Weights of a small mixture-of-experts language model, trained from scratch on English Wikipedia.
Size: width 256, vocabulary 32768.
Experts: 96 experts in each of 7 layers, 64 SwiGLU neurons an expert, a shared expert of 256 neurons.
Below are experts of layer 4 (counted from 0) of a mixture-of-experts language model. Rows are named router (the router's row for the expert), gate (a neuron's input weights, with its number), up (a neuron's input weights, with its number), down (a neuron's output weights, with its number) and show model dimensions 0-255. Each number is 128 + 24 x the weight over its row's rms, rounded and kept within 0 to 255. Numbers have three digits each.
After each expert's rows: a language model's description of what the expert responds to; "comes after" lists some tokens at least twice as common just before its tokens as in all text. This comes from a sample of Wikipedia text that the model never trained on. Tokens count by the router's weight.

# expert 54
router:106145151093128138171123145128110090074104108150130132157145155137166148118137141144133115138170154188127143147166140129108171158106130107150095106097080092120090127150138119141096127173104099135104068106090161129131127154156105134130100125122132104129102094146131098128127108159129154149131150147184148158142140140143103099097123083152145103159145130111100114128133161127106126089130105125115134141142123141125142103142146162145140167078127111142087162126172134099110147133155107127145136149159138110137171149098108133097132125090142122130089124106090114149137136146215140127137166128165152140113144112140133169138165107117104113151114114108173100124132130101114110115132169147129101150077143084176141139154140133159139136145120111106164116112156141137121135139085170
gate0:167098121114143141130167102145148157103105135147116120145114146122143140131162148135102084147135113124111105132120111157148128157139109082102098138161126187093129120148118149144156097120118128112134108151113119113126111116105132159115145123075112143084136143116089114092093169151143117172182095136127133107121184135135115135154112101125145106120139146151169109092137139105141111090094093144154082130109108115130194134110133129089158088135040092132128157163112128116115168145105154158119102111116093150145143114165124152086127099089141123132165140089148111121157124119173105109102158118132099134138114123110092136146129126120121116153209121114146167120161144125140125138104112131161146137132135144137155158070155112109157136137135120093110108122145147153160152143111125
up0:099134122130116136149102150095115147106077117119162134137125132122189157133088123145141126138129130095097095133126118140138145144150124093140120134155187117108167135133151084131144111104117097147138134100150167123120089120141103153123125125145146115133082134175127157141131146143119155185178114108110182153149135152160084106134104137103138091103121098181145118179133122135142119080124140128171156123107096117114130094127129154136120147116119119113143145131221124127146144126116129117133133143111118126131143159095099157093091093113126141111130154120169154166141143125133115116135121149152118168096115068172102131163132092124110120173119097169144164126160115136120085135170149122152111158141109126158103129113161112118120127103142098070144134135170110116129110134122181
down0:088172144107171109110112160107133102146099099102141108115114162142132125129102121123140151076081105100130119119164143123096132145166150139125132102158096089123089157103142118122130114135128121120124162092091134133115102103118116107136131161144133123089105167134126142182137182090155180153096132148124110122141116108144144122127143154125192119115131137087143158151099161136154126146161123157110160125100088124077102136132166131117150104121093119149130160143146089133128134134125168126181118084105106130135104125097140094111163100118137160138156148153123116136137075095139168189117070180114170136119152083116117127105085102101166121160092136158122137167144097139116129116148118118130138103143124117140116101151155117129130129106115109149122128140076102144125132144119142
What it handles: Dates and score numbers
comes after: "–", "20", "19", "′", "18", "17"

# expert 33
router:116167159118109104140169131092132133154136114133135122147165172130156125153149112127148098106132109187138154140153144115079131122144131140144178110104161090115129128136101128178079154110121128103130150133144094130136152125114161098144090156119107137152122096167120137127104094095153192086104147133151138146134115119114137106084081115120138111167180128098102137143153136132106098119095169144131090082109169119120094116131148115121115146130130123168101137098093125123135092156090116128167133117139146089159180159118133106125092118164122108121126102149117102151120166157129130176140121124127121147118149133070132139070148142153124086133111155139145125139130131111137118167163119094082100128109128087103109164151100122130138137157121155132165083138090157111116140122120104
gate0:132143152125108138140114129127136098087208158088134136084111166117174116139151132161147115131133103114150130139130152106112100111168131157115138122111148117114113095132147150127118103170168121123135158114102158076131139146130094130119137124121095156124109154134128118129127135158143132145145136125116165161119109091119066166137135115149141082060114135134158159086135134075119178128156103131137099137152082123113123145124137111139145102136121112149131147117132157107180127110151114126138139126122112136117114137129113162120114129071166155133166129147117073136115113133178145135119130124121135103111089093155144151163176151182103142135144143109120124145099129147149124117113118127148129199109165125087158151108143146120117116115118108099114138144141081122186073111152183
up0:130126120096123147069101139110105138152148128067134104120100142136138118147160136095112109136146129144160122156118131169130122118109143134124130113090154101134114123129141151124121125089082108129137123146118166120117127110138135115142127104115164117127123128111171092133140213131135075161144197126118159137133145137091108112126153108100153136125142145122140148139186105111115140132165127150126130141083148153132103108143116113151155133094134107113124166133103157096123122109188117056132180128151146123159057120115142124070162165136103109168119132095114144152117096104097099123122152100161105149133156113157155155137156130110152122128099117097122134153130073095121138125140180159160111111130129180163137105105160136131153145118109113121140108121111143124134169162147147
down0:111134116094128094103101081121119154176128195122105105166122133139130141081119167130099132120129146124138149157096130129114112111110116167114156149119103121104089161098139128117105141108104091119125109112110117186114137072148139150140121115107151145155158177140143200110087125116125156169126127065144116170136155137093105126117161157139132154150127128120085097130113136147121093117094139139116145104108147149133100102135140141125160089112123077115108166156129131154132100133126066165131099116075135135125123121132088111114136139117110106093124134098120138130108128124085138133113087077160113128134097117107102107153166118119102137123109143140108107069163082108124157161071124102179109143151137142132112113109147149129128145161099087130117129131132119135103136133111119
What it handles: German connectives, table spaces
comes after: " |", "–", ")", "\"", ";", "0"

# expert 25
router:115161097147130137135132194162118146158134127087095124108144157170139076107131141119136086090098129088190150124135148131110140126139151118114144136106137106130150153161118115127073135126119166140122145183122095129124150107155162107097078150114098141167120102131080145177128142081109156105102114126099136161090130091099082144105107127100154124115150122109141160133140151105118136119116161153114136106106172088156131128148081076102131129164125117130137140082106101096165119156083129176123107148110118133134145107140130105142103138128120115148104132113138131098131107116100149176132117165120120114094155137086122113070129127124113165145120139118128093107124173188104127173121144138097093131109138125139103129120112122106117087151132127145159122132142150131111111108106150
gate1:116125165082132100119079106163112113068143083132144152126148147123121132095107096110157150138117169093129136153135166131155112106128153143087109128121134170137134122148132128077113127151094107179107118114147160154126109151134160125134083058124192102111123125114124116127139134116125093153129117115159116121123141145143140145131151104106131088076113106108141144107096130135105130152127135128129163125140122099154133143108141166131097051137108183133134089131137167121134150121151143107092101119125139115089128098114133155127100129076130169124115138103154119146083175120153088109092124157153128121124091110120109156145091128159128123126145128168145134089125141122146119115165186163143153092126135156140108114092132116125180117121161117108111089155125143114110147101167130
up1:149159148127177140142144108071129111127118116145148162096143140151148158167140105162128126139124137141058116132109137084136120108110145093125162106156095152085098125076127094165105101142122108131138092095132119127203125136082111171148159125115180149142132112140158155105131098144129140110155100137136144147163164145121120137128123161089130146142130151143102113160133135129176122124074125145132130145153096136099148133149153142127146106138126160153098147129120154139125172158120165115131138122136092141167139145120148139118115145149169150140099072080095126112165142148143148145130147098111114152153121116122108132140112132142121075132105140075140129157137132099125108083091140088141137157087164142095079100170132110171118125143134125152156151114161154119120147113124120
down1:145131143127143134102136076142143125121103075124126139111092144126119156126134144111132141110122122143125173136102124162131133174138164147151115138094081149108106097120105131161133130105152139143150114139118160123163131130115153127113133128160134147101138098125113144123172162079149154134087080091153069149118102112130117137174153052105152139129160161119092135156168116069144142130099124152087142159149103156157140129115104135132129105129151085143086158155160143113130127147128114165120110112125141147103130114154159081101112150112153130108072172136078148112164152115120141146135131128135132142142128096132135095160114103091146142135101099116122163145136128134168176141092127124156124148161102156139129086122092157155098091160121123151119099152125154147151090148077129
What it handles: Tables and set phrases
comes after: " |", " ", ":", ";", " station", "°N"

# expert 38
router:160123133096082129164115096102124153144098141095125132104131071132121136102100104142082152102151116111121143158119130119140149133098108114140166148109132113133135103115145127087131167116128154193115117104128106112148086153139118160124139148127136117124077142157188110127135130121107107148095156092133120139126123155127164143155119102150112121157099151151105149164151138116113143121163139119151131110120138151157136116103132178124140162100159181104099115119148157153094155095184164102144145150118134132092129108068140124182120140128133159165135142166135131126133139085104061159127088114120134108160114133134146112164115092136111109142157106144159140088172142135149126130128123174121103128090145117146117208123144159123155107132114148092144091116131104106126121138109160
gate12:139137170112161141124093128128134084129104161102126130139137125166137085140160129078112112145107117082138133136118128134094096132140127144121138155150119122092084121155120117118097182129141097116102136120124105119173127050103175121127115142150136115126110132171131149134171148124113112140082131174097126135134154138112117154147103161075159087142141128135129160113157166124113081147131110163117147145123135137133115180107127103129132138143153117183127144106167151144133120096160142132127121132111110187143094118140121138129137130139131127141147133137138111128150125144125142134133132168072045111089135158127135134045119098149128161157126149120099143117114110098140115172123147140132158140143111130130109116161145138116122152163162127156079064156150136133145144145136177
up12:122166134149169125138116151150104145105157123140134150107078125102092156119143167178118138152145154140064135147109129155116099101098133109148144112075134152159135101140094145136089107138114185123120067141135113157105107166160126121094115147114165115138166127068113080140123129141164160123134133110146118117154165170130118112097137100165140104122111117115139097156082117158125145149159140088157081134114099148150105090175128128113139123105120134106119107130120166119192135143133100141138120136152110113143186136119123134135113115113133128122126166134141106143097122128119097107146161149131174124126121136139098110096132142098125128127162112140181111117158122181143153100135172148121102163111146131149131087100129113090168151139132158097141128145158117095119130124084148
down12:108103162131150156177121157147138164113132144125098118087146100123125174132132123132103144108107111130145154106073124128085117142081117141088107133140102134108125156174133087147097115113144110120119150100133140154159109141136127100139107103134102121105057092131109123103128125089118107092147111094150123131110155110142157158146128123141107119163122131125079148112146148093107150136157125133140105132124149135100111147105133157134129142085104138149119131126106155134110069161095117120096137148122123102097165106109093152102093138165112134130098097147200152114113133141075123077141110119139126123125126114090035122127103119135144166117133063128118091149117144112139111116126126104138130176159144110148145156153107146106113143132117138182136136145129175122093127133159164
What it handles: Year digits, dates
comes after: " ", " (", " in", " In", "In", ":"

# expert 17
router:132144124120109138112109130089089135144136132114157141155144155115145073114138083125105108136149133074145156144132138164117098121112106132138136147097136095103136103120126141077130173105119123149096148123133161097084116156194168105149091106119108109123142136148147139130152097114097137154108130151101127130131130075142111112116146112147138120088115138118101128081116160100128162157131148135115126175150144103105125083111145150131164085119127136141141111136142132107112106118128176097113161143135111088088123083123122134130143155074130154152113110150122135168141099076134115091115142189108151123093114138106125156090144099159102129144127088145151118098136141104107152139139145127119117104137165153131132135145150124114146073172087102115087095106163161134104119131164198
gate0:172128103092105157137107117125147147126100110131116192138177120139128170165077137152153145141140146136138121120160147093148147096124149126099097104144102119174168096113131109104171129153119122129118131148089126108155133162139142140137134127122112138132124126110123131100087112120135107090109121108194089100174142142137131095154139124151143143158184153090129146145102133138161092105147132116139083074113144148148099150148132180085107127125153166135140113114100145132127159173148145150135135130144164121079133159150094104095114155135099135126139152127151108117088128154145092144127120107140129129168115080151143158177170102102116140074121097122118093155109113146166100159133117110177194137114121130147140144147141124130124149126159144113162116142132129123124162136147133
up0:120158135119161182162145170074149129123120111144069096157137148149113141123149149113145104125080127101106116151108166133123104164135113132144116121120139130084128140132113136134117107126108133146124091157111129122114111108113146123104105106120114075114097171107123111096133093139132150116146091144143132178149163154137107124103144134115123122142151116133142109145107143098127126116124184132144153110130144145158134138124154119091104141080110131089104169093106117120169131169179101138160131147126137118132126156181089121138117127120126121158124109075136125146127098150187123135193130136121121100122178105188158111199102129114153126141111123094149093108120151179139106090110144152151095167153117128111107147089113102106166148152142129156110124128153114169103161145132122
down0:130114159125125116099181139105126132131149125101086142148154139141109112131101175135150150104111141136153139131172108134122125137090178117100127110150150101097138104156117121113140128126147090110103120133144106093159125113163139135121111137107155134135128057121143114151098125097127119118125158101138153134149117146125124101120115147090148146147131104133080106128087117142162082163146114148111121108123123140140131182129140114150122118199100163139162109073097137130081123131121110169129111108140152129156130155162139131139103134137138151123085195163165089090091124094187083142160091118105129160136107119147142144146186128149125134121110135137112116160089145141150117133138084100147167118140100161103088086156134088100153118118143106139129149136093158118112162151121104
What it handles: Biography header words
comes after: " (", "19", "-", " ", ":", " =\n\n"

# expert 18
router:133159166095139102166151130116092127141127090135126134122135162110142142161178093113138170132144130157124148175154145128062154114131115153166143074091096100151142115115180139154141093136134139117148091149116125105127126141117116104181079130118145113130119103147153110160132101166148170148120120166191130127074137104135100133125097103087147103137141131113100139117169092083124156146128100131104127106161129087149098154103132137145145112127125141115078124122157138085127100120135072130128159141123150118152134143112131131124124138121147126123109102130096091169110139141149127151117142140149094149134094091161110163114143124166108102121113182115134092152144092127135133117148099143131092119080158095152126121149098117129134130142068140128141116099113137122166133162160159
gate4:141144155101127115117169126133125134113140162104122104111124125144134165114164141103142113126115152144114151190165126128106129146103144159139154105118113086095158121084121159115163122103141123128142124062132159130138132128132158112084133158112149186128130105109109160120130133123143125162145167104124108094109137145138121135136095092087139145124122122150126121129158179086101107083097152113154110199127161144096121136112122130130125140169137055154111158118144147139136090123119130146124142101115113140130123169099124117146118099112058155134139116176157097166161126141141141140136123115124141134130111186147109103149116182151184191154134138122128076136109130128132165120138101129145105113133137145111103115121147094071149115141122095096125116141111162109131132141088159
up4:145141122146125156106099113142128133091097108131120104138125133131110107110121114154133147105098115086127125126147124162136130119134052160126105127120157158113134123140116110120115143152149143120120151139147099130106119119124177138099126147129092088109132134125122131109135134123129129134153093161150096148137122100118179112155093140128155136121119074158138152130101104149161112171133114162141080114143084115126143148131161115121144097111134136148142156098130046136110131120123129151155092103132084102138114113130136128125109138130124156098128095132128133133107151156077120087113104144126101143082113107130164134127136157190099119088121048169139150108169148151151152100135095132173124137202146132166134133142143156132113079139099091112127133126194107119089071152143143
down4:145098138095168123181134072151104129087102136119132102101142101097132069118154149135088107148152124163139154141121172127113093118159128126130170183140125094141096133103112123140107143131095156117102117082121128177170106130110167160156134135099140139138135125158104143114113164128083111101094134088090149129147131133126131114110107164133153132112156150130116130104107107127088097106109095117147133114156120143107132169124176156114155160126134134124104164138175092140117107127135156125124123135096111147133149154101127116130110165143146155061117151182112126085147107114125118196136103148072129107140099142136141145124125122130158118096140113158160133134158156138151119105125139115101119087125177096132130111109122141134149132104148102168165120087152159103124129157111158
What it handles: Date and list separators
comes after: "19", ")\n", "\n", "20", "17", "18"